Experts of a small language model.
Experts: 24 experts in each of 11 layers, 160 SwiGLU neurons an expert, 2 picks a token, a softmax router.
Training: a variant of Muon for the experts, 540M tokens, 4365 steps.
Below are experts of layer 3 (counted from 0) of a mixture-of-experts language model. Rows are named router (the router's row for the expert), gate (a neuron's input weights, with its number), up (a neuron's input weights, with its number), down (a neuron's output weights, with its number) and show model dimensions 240-287. Each number is 128 + 24 x the weight over its row's rms, rounded and kept within 0 to 255.
Before each expert's rows: a language model's description of what the expert responds to; "comes after" lists some tokens at least twice as common just before its tokens as in all text. This comes from a sample of Wikipedia text that the model never trained on. Tokens count by the router's weight.

# expert 17
Description: Prepositions and verbs. The preposition in, and verbs or participles following auxiliaries or to in prose, such as made, used, guarantee, teach, arrived.
comes after: " to", " was", " and", " is", " he", " be"
router [ 95 126 141 194 152 144 140 116 114 132 122 126 140  82  91 133 131  90 126 134 171 122 167 103 137  95 102 107 126 123 155 115 166 125 146 148  97 130 124 146 141  97 125 126 138 135 166 113]
gate0 [ 94 125 148 123 116 148 110 103  84 109 138 149 112 149  65 141 116 151 124 123 134 119 109  83  78 104 142 142 125 126 110 121 117 150 143 123 142 105 119 130  90 143 122  99 104  89 108 121]
up0 [191 182 167  73  94 136 123 127 124 131 125 125 108 110 148 158 134 124 162 139 169 156  93 143  81 142 142 134 101 163 124 104 115 163 176  93 101 182 119 142 168 120 130 111 132 167 133 127]
down0 [147 150 103 149 139 127 129 136 104 118 111 141 160 145 121 123 114 133 111 124 160 108 162 141 146 133 144 194 135 126 147 132 113 167 110 133 118 140 131 152 102 135 140 148 123 148 123 137]
gate1 [131  87 118 134 117 140 123 128 117 117 150 167 109 156 171 117 124 126 128 138 146  99 136  91 138 145 114 121 111 154 128 111 148 150 122  86 160 108 117 126  98 146 112 139  68 143 138 124]
up1 [123  99 136 103 148 176 144 157 138  95 109  90 145 153 119  88 104 115 109 156 126  89 103 103 112 131 143 123 102 154 144 121 142 123 158 159 106 158  96  87  97 124 171 117 146 172 150 147]
down1 [136 123  99 109 129 141 136 128 146 129 139 116 107 115 115 119 114 124 140 162 170 130 145 101 138 128  96 151 136 128  94 123  97 105 177 105 111 147 106 130 131 143  90  80 105 168 157 118]
gate2 [148 119 115 141 121 132 199 125 124 130 120 118 148 171 134 142 127 144 112 116 110 136 125 102  86 145 148 136 122 108 145 161 122  91 122 120 127 152 131  93 155 121 142 114 122 156 147 124]
up2 [170 120 108 122 151 149 145 120 164 142 111 152  77 138 101 165 102 162 132  99 132 124 136 112 101 120 100 126 140 110 202 130 123 159 116 124 119 148 114  93 113 125 142 142 143 100 122 136]
down2 [150 130 190 106 157 127 139  83 151 108 113 131 122 149 133 110 141 142 113  82 125  98 143 116  97 144 105 131 131 126 127  89 128 130 122 120 146  83 122 113 119 148 149 114 121 182 147 106]

# expert 9
Description: Numbers and years. Year prefixes like 198 and 197 and multi-digit numbers in tables and statistics, plus opening quotes and the words it and also.
comes after: " ", ",", " (", ".", "–", "=="
router [ 80 102 139 165 194 139 117 101 113 125 106 101 124 120 117 114 148 106 133 153 126 179 157 118  90 129 130 194 126 124 161  92 155 174 136 124 125  97 131 118 128 100 144 115 115 146 187 104]
gate0 [111 116 144  93  89  76 107 102  98 124 117 105 139 107 148 157 133 101 134 151 129  78 111 122 128  85 142 133 125 145 130 123 108 133  88 111 112 117 124 116 122 109  70 129 125  87  82 131]
up0 [ 90 159 116 103 169 138 135 113 176 123 124 160 117 137 144 118 154 105 113 107 130 123 123 120 110 105 124 167 135 141 156 107 126 113 157 115 121 126 158 196 125 128 136 139 164  96 167 141]
down0 [108 120 170 115 131 163 130  96 147 111 125 126 114 132 131 128 130 109 130 128 149 134  98 164 108 193 109 111 123 139 127 131 121 101 124 165 100 112 155 165 143 158 146 134  85 119 124 140]
gate1 [137 122 144 119 141 128  87  93  47  86 117 110 131 149 144 132  81 127  90 113 135 178 175  79 136  99 169 126 140 129 106 130 121 125 106 127  96  87 102  92 142 112 131 162  78 106  86 144]
up1 [129 136  99 127  69  86 119 153  79 125 153 144 159 123 113 141 112 149 124 132  97 121 146 136 136 146 133 123 141 135 122 146 126 129 128 150 128  97  89 142 142  78 151 144 157  93 116 105]
down1 [140 131 114 200 162 134  90 137 104 131 144 143 114 151 128 109 120 163 103 131 157 177 143 107  97 165 119 102 141  96 151 116 119 123 134 160  94 136 150 112 148 103 127 114  91 135 150 129]
gate2 [ 94 146 126 166 139 136 137 113 138 129 116 151 156 135  90 126 118 145 102 102 106  96 106 140 140 137 135 137 109 112  99 140 114 138 135  83 147 111 126 133 130 163 164 168 113 127  90 200]
up2 [103 161 129 163 121 142 157 126 115 123 121 111 106 114 127  97  92 102 134 135 139 148  84 138 107 147 100 171 141 136  83 137 124 156 168 159 163 135 127  90 150 151 148 135 110 138 155 142]
down2 [142 151 127 163 122 121 128  99  87 126 157 180 170 146 130 114 125  99 133 102 115 139 135 148 126 145 156 111 156  79 101 102 108 145 112  99 125 119 171 142 118 174 106 204 133 132 116  95]

# expert 16
Description: People and pronouns. Person references: pronouns he, she, who, they, and first or last names in credits and lists, like Andrew, Tommy, Smith.
comes after: ",", ".", " and", " by", " that", " where"
router [149 106 147 133 117 137 118 160  91 165  98 148  86  91 109 104 129 116 136 144 159 178 166 111  90 132 122 159  86 103 118 133 117 136 103 113 179 100 103 116 151 134 122 154 118 135 151  89]
gate0 [121  95 149 124 161 105 163 178 128 150 123 154 130 147  92 129 103 106 133 113 130 117 126 115  82 141 111 115 139 114 132 110 119 136 136 134  97  95 148 148 123 136 210 104 132 137 143 139]
up0 [152  92  56 149 183 127 132 164 124 114 142 136 155  98 141 152 151 128 145 135 115  98 137 114 143 121 143 117 107  93 156 144 140 174 124 117 135 100 108 137 168  71 145 112 105 105 117 145]
down0 [125 111 135 137 148 125 158 114 174 177 132 106  53 110 126 154 118 178 113 136 135  96 131 106 100 114 115 106 122 130 116 161 123 132 122 126  99 126 118  94 141 110 144 145 109  89 119 121]
gate1 [113 130 126 114 121 147  86  99 140  75 167 139 165 143 147 121 134 134 162 128 173 142 169 179 118 151  88 144 121 163 133 129 108 121  90 168 121 187 116 115 112  69 153 149 116 132 111 146]
up1 [127 155  88 163 110  80 126 132 134 106 166 132 103 104  62 128 151 132 105 120 112  97 123 121 107  91 129 152 175 178 119 135 143 104 155 154 142 175 167 142 135 116 102 181  96 108 120 118]
down1 [125 134 114 118 115 150 129 118 133  94 162 107 134 127 106 132 136 129  92 106 152 129 131 124 100 116  81 133 135 141 140 148 174 146 122 114 119 114 149 106 138 130 128 117  39 110 115 129]
gate2 [111 174 139 126 124 142 139 133 108 117 146 129 132 120 102  76 147 135 149  70 115  79 143 104 107 107 133 160 119 108 125 142 145 191 160 125 115 154 161 124 156 100 108 148 116 123 107 147]
up2 [126 165 143 141  87 120  98 129  87 163 115  90 115 149 112 134 144 117 157 109 138 131  74  97 109 116  81 167 122 143  95 139 119 168 162 158 141 167 115 196 123  65 176 136 119 166 124 139]
down2 [101 150 112 166 106 122 131 128 107 127 131 108 197  98 170 144 128 110 136 195 136 130 117 139 132  98 129 111 171 141 119 144 124 158 117 109 113 104 137 151 133  71 110 162 138 137 114 160]

# expert 2
Description: Common nouns after articles. Concrete and time nouns following the, a, his, such as years, season, valley, beach, title; also compass words like North, West.
comes after: " the", " a", " his", " The", " an", " first"
router [136 134 158 163 163 124 104 138 140 134 101 116 104  88 125  79 169 127 109 107 119 153 157 168 115 106 112 149 178 140 162 135 153 133 124 109 159 140 132 141 152 117 159 151 128 123  88 125]
gate0 [136 142 115 127 135 154 113 103 178 154 116 124 130 131 163 150  86 127 181 172 140 108 118 152 125 127 156 132 126 122 178 154 101 173 142 171 111 156 136 122 104 153  98  94  99 147 127 136]
up0 [111  99 129 143 151 161 139 133 100 146 129 132 150 144 114 131  93 143 151 164 135 155 147 106 113  91 108 116 127 143 124 144 126 143 128 153 124 115  69  88 133 121 102 120 100 162 111 131]
down0 [140 149 130 135 175 141 176 121 129 140 162 162 147  79  82 107 109  88 129 123 142 142 129 126 130 133 136 156 137 150 142 111  84 133 111 123 114 145 170 171 102 108 126 132 143 107  98 132]
gate1 [172 151 126 124 134 133 161 153 169 135 147 110 114  95 128 113 111 157 152 133 111 119 120 129  90 163 131 123 137 120 113 110 112 114 144 139 121 129 126 146  88 164  94 123 119 140  89  84]
up1 [135 139  93 107 158  96 116 148 134 107 125 130 167 142 141 144 107  87  88 110 124 125 149 104  99 163 120  94 146 139 143 128 119  97 146 112 146 129 103 121 113 133 138 154 148 130  89 148]
down1 [151 124 134 105 110  86  90  78 150 140 115 151 101 119 108 120 119 170 132 142 134 105 107 165 155  94  91 115  88 148 135 106 120 177 118 115 134 112 138  88 164 120 106 120 118  84  88 123]
gate2 [145 128 123 107 150 141 174 149 133 139 178 122 107 141 161 156 117 159 147 115 114 165  90 124 113 136 167  78 116 133 119  97 136  98 116 169 135 159  98 155 183 136 161 104 113 148 118 133]
up2 [133 102 110 141 128 121 118 149 159 135 111 135 106 102 140 145 140 110 109 162 136 111 114 143 128 120 139 129 153 132 129 111  97 112  78 158 136 121 104 102 133 133 106 130 139 109 128  85]
down2 [171 143 128 103 119 137 124 122 125  97 126 101 108 147 139 144 155 170  93 144 114 132  98 140 114 134 116  62 132 155 149 129 171 137 150 103 127 147 110 128 109 131 146 153  89 125 123  75]

# expert 6
Description: Table pipes and decades. Leading pipe at the start of wiki table rows, closing parentheses, and year prefixes like 201, 200, 199 before the final digit.
comes after: " |\n", " ", "\n", " (", "–", "|---|---|---|---|---|---|\n"
router [128 118 130 134 120 131 128  98 142 152 126 112 166  95 115 125 166 128 132  75 142 154 142 100 136 129 142 151 130  99 119 158 149 106 130 145 132 128 108 148 164 123 124 123 103 104  82 135]
gate0 [124 138  92  99 121 144 130 134 129 121 165 124 109 132 126 148  96 102  97 125 141 123 113 144 173 178 127 157 128 150  88  95 149 104 113 100 119 116  99 150 127 123  91 130  98 135 151 123]
up0 [107  91 120 133 134 124 122 134 145  83 147 148  84 132  64 131 145 122 110 151 109 137 113 118  83 161 167 136 136 129 130 174 109  95 129 180  90 131 112 162 123  84 112 118 113 145 146  77]
down0 [132 121 153 115  88 142 106 119 151 145  51 149 110 108 129 145 128 174 110 147 100 129 123  71 125 108 138 123 176 165 146 191 158  88 123  98 104 124 134 111 170 104 137 109 149 127  96 110]
gate1 [ 99 190 195 145 139 159 106 121 119 164 149 145 155 142 135  89  93 151 126 132 115 157 152  92 122 100 166 133 122 116 121  87 136 112 136 140 136 129 102 137 147 176 109 111 150 107 140  54]
up1 [109  98 128 112 131  79 136 118 142 133 137 166 147 116 164 119 143 120 177 139  91 139 131 126 110 105  95 153 127 122 158 127 118 113 106 123 131 141  89  69  89 122 130 139 136 136 107 117]
down1 [ 83 102 133  72 143 147 109 107 117 121 124 125  85  80 144 105 118 135 108  87 123 149 146 114  82 131 133 109 161 144 139 137 135 130 106 139 115 103 128  86 140 113 165 140 135 105 161 125]
gate2 [102 133 144 135 113 110 137 172 134 104 151 120 123 132  95 149 132 112 149 127 162 186 130 112 121 115 166 128 142 127 106 130 169 169  96 101  90 139 120 147  83 121  77 166 112  80 138 113]
up2 [174 114 153 139 107 142  98 142 159 129 119 135 144 135 152 133 154 157 105 132 134 125 114 142 131 143 135 174 120 103 122 148 109 156  99 120 214 154 126 163 116 123 132 125 117 105  87 129]
down2 [132  96  58 101 111 108 123 130  97 104 100 134 142 133 120 143 148 121 159 127 121  83  87 136 106 143 100  90  81 148 161 127 114 134 115 187 144 142  98 133  96 119 153 132 152  86 127 122]

# expert 1
Description: Institution and place names. Words inside proper names of organizations, countries and places, often after the or of, such as United States, University, Union, FA, Atlanta.
comes after: " the", " of", " United", " (", " in", " New"
router [ 83 122 161 153 158 131 117 169 145 152  87 102 131 135 130  79 160 117  98 132  96 159 125 132  88 132 164 104 150 119 106 132 129 133 114 123 156 134 156 136  85 153 146 128 159 112 138  97]
gate0 [169 133 164 139 119 103 145  99 153 125  83  88 150 134 149 129 157 143 159 126 109 148 150 128 125 105 117 139 131 153 147  87 129 118 108 103 145 144 153 101 121 147 105 100 147 110 119 158]
up0 [128 141 144 125 167 100 149 118 100  76 119 148 162 123  63 165 109  89 134 126  91 126 158 100 134  94 128 134 156 122 151 144 115 119  96 139 131 107 112 128 116  95 144  93 117 120 143 135]
down0 [156 128 139 135 129 103 109  94  96 114 121 135 136 144 133 161 157 112 134 146  89 155 149 121 100 111 118 113 105 172 129 135 116 130 116 101 127 126  96 134 160 163 139  91  93 141 160 138]
gate1 [103 128 135 128 146  71  82 159 124 154 145  98  74 176 142 147 148 112 134 150 143 117 118 114  71  82 133 107 119 154 121 139  99 135 129 163 110 201 129 103 102 116 121 137 130 135 146 122]
up1 [124 125  99 112 160 143 145 129 142 117 112 116 153 145 132  92 106 132 122 133 147 149 130 129  81 131 110 118 116 129  98 199 117 101 147 144 120 102 146 167 114 126 128 161 138 165 123 127]
down1 [148 161  93 146 109 195 116 117  91 185 124 136 111 121 129 137 158 159 124 171 103 159 119 169  67 118 103  84  84 123 104 130 141 155 136  82 134 104 115 116 144 141 126  70 120 133 169 147]
gate2 [112 105 132 114 133 121 129 139 132  88 170 143  76 117 146 134 138 147  96 102 115  63 121 130 135  97 134 147 116  83  89 117 166 151 139 137 119 133 133 125 179 136  95 136 119 127 137 106]
up2 [149  73 153 133 117 151  87 136 124  95 123 118 103 111 154 184  97 100 117 123 125 152  96 144 145 117 143 150  79 112 106 124 135  75 124 121 140 102 131 106 164 125 158 160 106  87 137 144]
down2 [109 103 141 104 165 135 130 125 165 127 141 146 126 128 146 121 100 157  53 120 161 123 122 113 138 183 129  82 153 150 113 103 112 133 114 143 142 103 123 107 153 115 138 143  79 171 116 121]

# expert 19
Description: Spaces before values. Bare space tokens before numbers or values in tables and infobox fields, such as after Location:, plus $, +, − signs.
comes after: " |", "|", "-", ";", ":", " in"
router [ 77 108 164 129 103  94 101 123 143 148 139 107 141 112 145 131 155 149  83 147 140 129 136 167 109 122 147 129 124 137 134 143 150 137 173 141 111 130 159 116 115 115 154 153 168 114 167  93]
gate0 [150  97 116 148 116 151 123 143 124 136 115 145 152 154 156 111 141 118 114  79 107  95 138 117  89 136 128  91 106 128 143 108 133 128 137 117 122 139 164 143 114 117  78 154 136 114 103 138]
up0 [107 152  88 141 118 157 120 135  77 140 140 114 103 105 154 146 123 142  97 155 165 153 132 157 160 110 147 113 133  86 123 128 107 129 107 111 155 130 100 118 171 135 146 125 169 119 135 127]
down0 [106 132 146 119 123 119 110 157 157 144  76 138  95 127 150 202 156 134 182 113 101 125 155 115 150 124 150  99 142  93  97 138 134 118 128 122 144 162 123  57 186 132 122 108 149 143 105 126]
gate1 [ 95  95 113 143 131 146 120 120 135 159 128  98 143 109 162 125 123 161 122 136  92 180 148 105 167 145 167  53 107 161 143 160 133 192 122 159 108 132 132 111 138 151 137 147 128 172 115 183]
up1 [138 139 139 134 113 104 150 137 167 139 154 185 125 142 142 113 159 146 134 101 147 134 148 106 142 111 103 145 142 106 133 133 134  94 106 119 112 154 104 127 173 132  98 134 128 114  78  86]
down1 [122 148 130 137  90 142 130 171 107  98 115 142  85 139 133 169 139 117 117 102 143 157 104 116 112 127 131 142 137 109 116 135 159 167 135  90 138 123 139  93 139 119 163 146 157 130 102 136]
gate2 [129 151 170 133 151 106 162  84 112 137 150 151 109 115 146 145 115 129 104 119 100 181  85 138 103  68 127  71 162 133 123 127 145 116  93 103 162 162 135 144 147 135 150 120 176 150 128 105]
up2 [124 139 113 105  81 132 126 142 109 114 143 124  56 170 122 132  81 164 121  97 153 116 145 102 126 107  89 128 126 121 125 131  82 148 174 128  85 161 159 131 115 117 111 117 141 120 117 117]
down2 [117  79 102  89 124 157  89 152 145 134 124 162 123  90 124  91 127 161 128 125 111 146 163 136 128 157 102 152 104 166 127 111 143 130 126 115 132 120 157 152  89 119 144 140 115 118 110  80]

# expert 14
Description: Digits and list hyphens. Single digits and two-digit numbers in dates, scores and tables (28 August, 28-7-1), and hyphens starting list lines.
comes after: " ", "\n", "201", "200", ")\n", "."
router [146  93 140 159 143 146 100 123 137 130 120 126 111 127 157 128 131 133 119 152 117 114 116 121 157 119 125 153 117 145 151 160 168 102 187 166 148 152 126 119 152 156 125 142 127 143 104 123]
gate0 [122 155 129 130 102 102 141 125 155 102  99 149 130 146 150 157 123  75 112 141 150 136  99  94 171 160 123 180 119 144 178 116 134 136 149 144 116 165  97 139 126 133 135 144 117 129 126 125]
up0 [129 153 157 149  82 110 137 110 122 124 119 104 100 123 102 120 137 120 169 149 124 118 126 108 179 135 159 123 130 129  92 149 138 139 119 143 112 161 118 126 120 127  98 147 127 119 143 124]
down0 [140 135 166 119 138  89 113  95 124 154 116 141 121 135 110 142 115 176 130 111 126 162 125 140 148 116 161 133  99 121 127  82 147 125 138 118 126  92 114  99 159 141 154 156 131  69 123 138]
gate1 [135 112 105  73 138 128 124 113 124 146 148 154 120 131  97  57 172 108  83  83 123 142 160 127 120 105 104 130  86 136 170 111 113 106 158 167 148 116 136 154  76 113 139 129 103 146 112 188]
up1 [181 123 105 102 117 127 130 148 150 148  93 192 153 139 154 112 120 132 109 154  88 133  60  95 132 112  75 150 136 172 139 123 134  88 126 155 139  99 171 133 134 106 116 100 122 128 123 144]
down1 [130 119 118 145 102 127 138 113 124 119 121 174 118 122 115 159 122 118 132 127 147 126 108 133  92 129 128 137 127 156 125 101 152 142 119 138  93 160 115 116  91 116 106 127 161 148 128 162]
gate2 [ 86 125 128 102 145 103  95 115  83 104 127 109  75 133 128 102 116 110 153 114 145  86 106 115 118 130 166 145 141 133 111 155 156 139 129 117 111  90 100 145 165 135 144 135 150 150 116 177]
up2 [ 88 149 101 130 137 156 137  99 154 126  65  94 103 117 145 114 121 162 144 130 121 140 116 131 136 124 133 124 102 145  77 130 157 132 102 137 113 171  95 101 125 151 118 151 107 113 171 127]
down2 [102 147 131 139 112  69 142 122 124 163 146 129 113  84 123 108  80  63 145 120 160 142 128 132 157 115 123  92 124 144 145 110 143 139 117 146 168  96 143 135 127 107 106 128 133 135 122 104]

# expert 11
Description: Table cell pipes. Pipe separators between data cells in table rows, plus heading markers like == and ===, opening quotes, and the word first.
comes after: "0", ".\n\n", ")", "1", "2", "3"
router [141 102 140 126 143 157 143 154 163 115 147 121  44 128  94 137 114 126 114 138 130 141 141 114 121 124 108 107 143  80 110 127 130 104 124 113 105 131 136 119 147 160 108 122 153  98 138 141]
gate0 [163 148 126 114 152 179 121 121 132 132 140 119 147 151 122 101 162 170 100 159 110 162 109 141 105  99 132 146 135  72 137 136 106 133 192 149 158 128  81 120 109  97 111 142 161 121 136 125]
up0 [150  59 100 168 123 130 155  64 157 105 132 141 105 122 153 160 114 118 155 101 150 127 116 131 129 123 119  60  88 140 123 129 110 135 106  83 143 149 107 139 140 114 101  73 204  97 131 135]
down0 [106 102 119 127 142 119 138 140 127 105 122 146 117  82 148 134 105 115 107 142 178 131 129 144 109  91  91 130 131 124 148 141 105 128 146 127 181 106 137 106 172 160  61  80  71 102 122 121]
gate1 [107  71 115 172  99 123 138 123 137 162 152 132 174 164  93 129 151 113  87 118 133  83  91 167 154 101 144 121  85 111 111 136  91 137 110 201 136 161 105 117  50 148 108  66 137 116 130 134]
up1 [144 108 159 179  68  66 132  78 112 147 126 112 132 139 123 117 169 165 123 159 152 130 108 115 159 124 156 154 160  88 151  94 146 141 156 117 111 135 121 137  83 132  98 113 108 116 149 119]
down1 [125 166 134 115 102  92 131 109 183 173 117 161 118 116 141 155 124 136 146 172 153  89 106 113 120 130 111 145 105 159  73  96 165 157 113 118 129 145 112 122 104 109  86 131 115 126 116 123]
gate2 [127 121 110 101 129 165 135 119 113 116  69 119 133 129 108 120 124 142 128 134 162 128 119 111  99 108 130 105 105 134 149 118  98 106 149 117 153 109  94 108 126 144 105  78 147 134 129  96]
up2 [162 136 140  70 169 123 136 160 158 126 151 113 108  82  84 107 145 133 190 103  84 127 174 148 123 129 160 105 137 103 116 117 140 135 126 118 142 168 102 135 129 154  84 127 140 129 105  94]
down2 [130 127 137 123 134 146 102 161 117 117  90 105 145 153 143 103 173 106 159 131 126 120 136 119 144 105  72 105 128 114 112 124 167 131 116 156 105 102 153 129 150  97 117 106 134 130 121 138]

# expert 13
Description: Articles and determiners. Articles and determiners in running prose, such as the, a, an, The, one, some, usually after prepositions or at sentence start.
comes after: " of", " in", " to", ".", " is", " with"
router [104  84 179 112 147 167 116 124 138 137 141  96 112 114 149 119 141 149 106 141 122 116 126 141 104 110  93 146 132 126 149 140 115 148 124 161 126 167 142 144 113 165 117 100 133 101  96 117]
gate0 [114 114 147 107 114 132 127 180  84 135 144  77 115 127 122 147 114 122 124 131 132 114 103 118 167 130 137 160  79 145  98 144 132  87 147 141 164 105 115 137 129 145 111  97 106 123 139 100]
up0 [112 136 100 119 110 149  97 126  89 127 119 135 128 141 121 142  94 126 130 178 147 134  95 104 143 158 133 146 141 144 137 149 140 182 159 186 123 102 168 129 116 114 156 114 139  77 151 122]
down0 [ 96 114 149 127 128 146 149 130  92 128 138 101 102 109 120 164  92 122 145 146 119 122 106  96  71 157 147  76 109 104 121 156 160 111 135 165 157  84 155 170 130 137 140 150  98 126 115 148]
gate1 [118  95  76  86 142 115 124 130 150 116 140 144 117 142 101 117  98 115 137 115 150 147 103 141 126 104 148 129 127 132 152  89 137 132 149 156 117 123  84 173 152 141 114 119 147  91 140 108]
up1 [144 120 124 101 138 110 119 100  73 172 128 130 111 132 150 157 103 116 138 109 102 109  79 101 142 128 140 181 149 140 125 134 110 131 121 154 111  98 164 133 127 127 149 137 111 129 114  89]
down1 [143 177 124 101 123 144 139 160 140 147 127 114 112 117  77  99 153 139 146  98 142 156 151 183 102 133 104  89  94 155 127 126 131 182 152 108 160 130  77 121 104  96 137 176 181 137 109 145]
gate2 [117 133 149 127 157 123 120 130 117 145 116 122  87 126 112 137 111  82 111 168 124 100 113 121 160 130 145 122 155 151 142 133 101 128 131 162 152 116  95 152 118 103 141 161  90 158 137 101]
up2 [100  96 118 107 111 144 117 158 119 128 111 135 142 122 137 160 141  98 113 102 149 153 116 163 143 140 110 165 145 150 145 139 106 126 155 137 119  92  42 116 138  87 147 140 144 105 115 120]
down2 [144 131 167 113 128 146 128 131 160 144  98 121 113 148  88 159 171 101 146 127 122 132 118 145 130 113 123 150 145 113 124 116 158 109  69 112 120 159 171 131 129 128 131  84 134 142 103 136]

# expert 15
Description: Sports vocabulary. Sports terms in athlete, team and season articles and stat tables, such as football, League, High school, MF, and dashes in records like 10–2–1.
comes after: " |", "|", "==", "===", "6", "3"
router [128 135 133 111 155  72 106 122 107 143 141 113 105 151 123 126 129 122  99  58  98 120 159 126 131 169 115 121 120  97 172 158 142 120  86 140 145 181 117 106 154 104 171 168 146 126 150 153]
gate0 [123 117 123 150 140  88 141  86  95 125 123 116 145 134 133 131 132 136 162  91  90 143 116 154 107 168 125 136 122 173 142 119 155 159 137 143 160 132 138 150 110 129 150 136 134 109 164 165]
up0 [ 89 138 163 133 136 116 131 120 155 117 117 124 159 159 101  87 165 118 133 130  85 146  85 142 116 116 119 151 129 154 104 123  90 143 160  85 126 137 166 112 108 110 118 132 123 138 146 146]
down0 [145 111  81 150 132 142 128 110 175 173 143 111 144 165  79 163 143 137 100 134  60 170 136 137  74  94 112 104 129 113  77 113  95 122 162 136 123 157 111 100 155 127 111 116 121 140 142 159]
gate1 [119 124 141 146 160 121 128 119 116 145 137 131 106 116 141  93 157 138 140 129 156 171 113 142 153 129  92 136  98 127 142 102 157 105 116 113 111 160 142 110 141 136 154 120 117 125 110 139]
up1 [129 128 150 124 119 134 108 132 131 141 142 105 143 135 125 153 179 174 157 125 158 110 112 113 176 122 138 142 126 168 112 145 104 144 127 156 139 160 100 106 109 129  98 155 120 171 123 115]
down1 [139 123 131 124 107 119 156 139 141  95 132 115  96 135  91 138 158 150 134  97 182 123 120 102 184 119 137 123 139 123 114 121 168 147 111 137 148 122 144 108 126 125 117  92  78  97 139 134]
gate2 [107 112 134 134 131 125 144 126 123 174 153 155 143 123 121 106 128 139 118  97  83  77  92 156 116 111 173 127 119 138 126 135 115 103  78 117 133 147 112 124 150 153 121 147 170 155 124 151]
up2 [145 141 144 162 114 129 104 171 159  91 111 104 137 132 130 113 136 112 103 107 138 120 121 166 117  86 145 132 114 141 127 106 134 145 157 102 117 110 135 175 156  88 119 112 127 142 160 162]
down2 [112 119  92 102 137  96 138  90 115 111 124 138 126 138 100 128 149 154 171 125  93 100 136 141 160 166 146 155 128  97 165 127 121 154 127 122 104 123 126 108 164 103 102  91 169 168 158 150]

# expert 20
Description: Month names and titles. Month names in dates (27 June 1812, 4 November), plus New, V, U, and award or round nouns in sports results.
comes after: " |", " on", " in", ":", "In", " In"
router [138 111 142 137 136 130 113 142 118 133 112 100 121  84 154 122 140 148  95 130 126 143 150 148 104 178 130 159 105 164 153 134 144 165 165 114 131 159 136 104 184 122 139 173 134 133 119  92]
gate0 [121 115 140 101 109 130 144 158 106 125 142 131 108 110 126 146 136 150 131 152 124 119 126 124 130 163 114 104 147 144 137 130 137 148 123 117 122 139 129 153 107  67 103 102 124 109  93 138]
up0 [142 141 155  85  75  79 125 106 135 116 145 134 146 127 101 116 100 142 106 171 104 157 181 104 119 152 142 176  99 157 107 114 110 139 160 129 127 104  95 125 108 117  98 153 133 139 102 132]
down0 [175 133 123 108  99  94 132 130 100 150 114 143 128 157  83 111 121 136 159 126 137 146 144 128 158 120 152 128 132 117 133  77 126 102 128 102  90 155 123 159 133 103 114 107  56 120 132 122]
gate1 [141 125 162  97 149 107 144 107 119 104 134 145 113 148 106 148 155 124  58 130 101 105 139 141 114 117 134 141 123 112 104 125 157  98  75  91 101 111 123 108 139 148 137 151  94  91 154 107]
up1 [146 131 108 156 138 117 115  93 125 149  98 141 130 145  92 142 149 100 120  93 143 116 129 147 178 120 164 132 113 164  97 143 125  76 126 136 148 120 171 111 120 146 143 109 135 160 100 136]
down1 [122 165  90 114 137 125 101  89 112 112 153  93 113  93 133  85 138 109 171 123 113 146 133 137 124 131 122 136 121 135 135 140 118 131 150 129 138 143 152 140 121 110 114 142 173 150 163 109]
gate2 [134 104  95 118 143 119 130 129 112 140 187  79 149 124 114 142 120 133 128 150  86 167 178 138 115 103 174 138 102 154  97 117 144 122  88 125 139 123 142  75 160 128 133  88 146 159 144 123]
up2 [143 152 128 151 128  91 123 144 165 152 150 130 160 103 162 174 132 133 137 114 119 115 131 135 127 131 115 100 110 144 124 139 110 115 153 135 102 131 168  83 129 174 140 143 136  97 161 133]
down2 [161 120 108 130 129 115 132 137 126 114 121 106 166 164 118  95 169 159 167  96 143  91 132 145 118 133 116 144  79 128 129 144 183 138  93 140 100 127 136 111 143 119 161 115 120  92 125 122]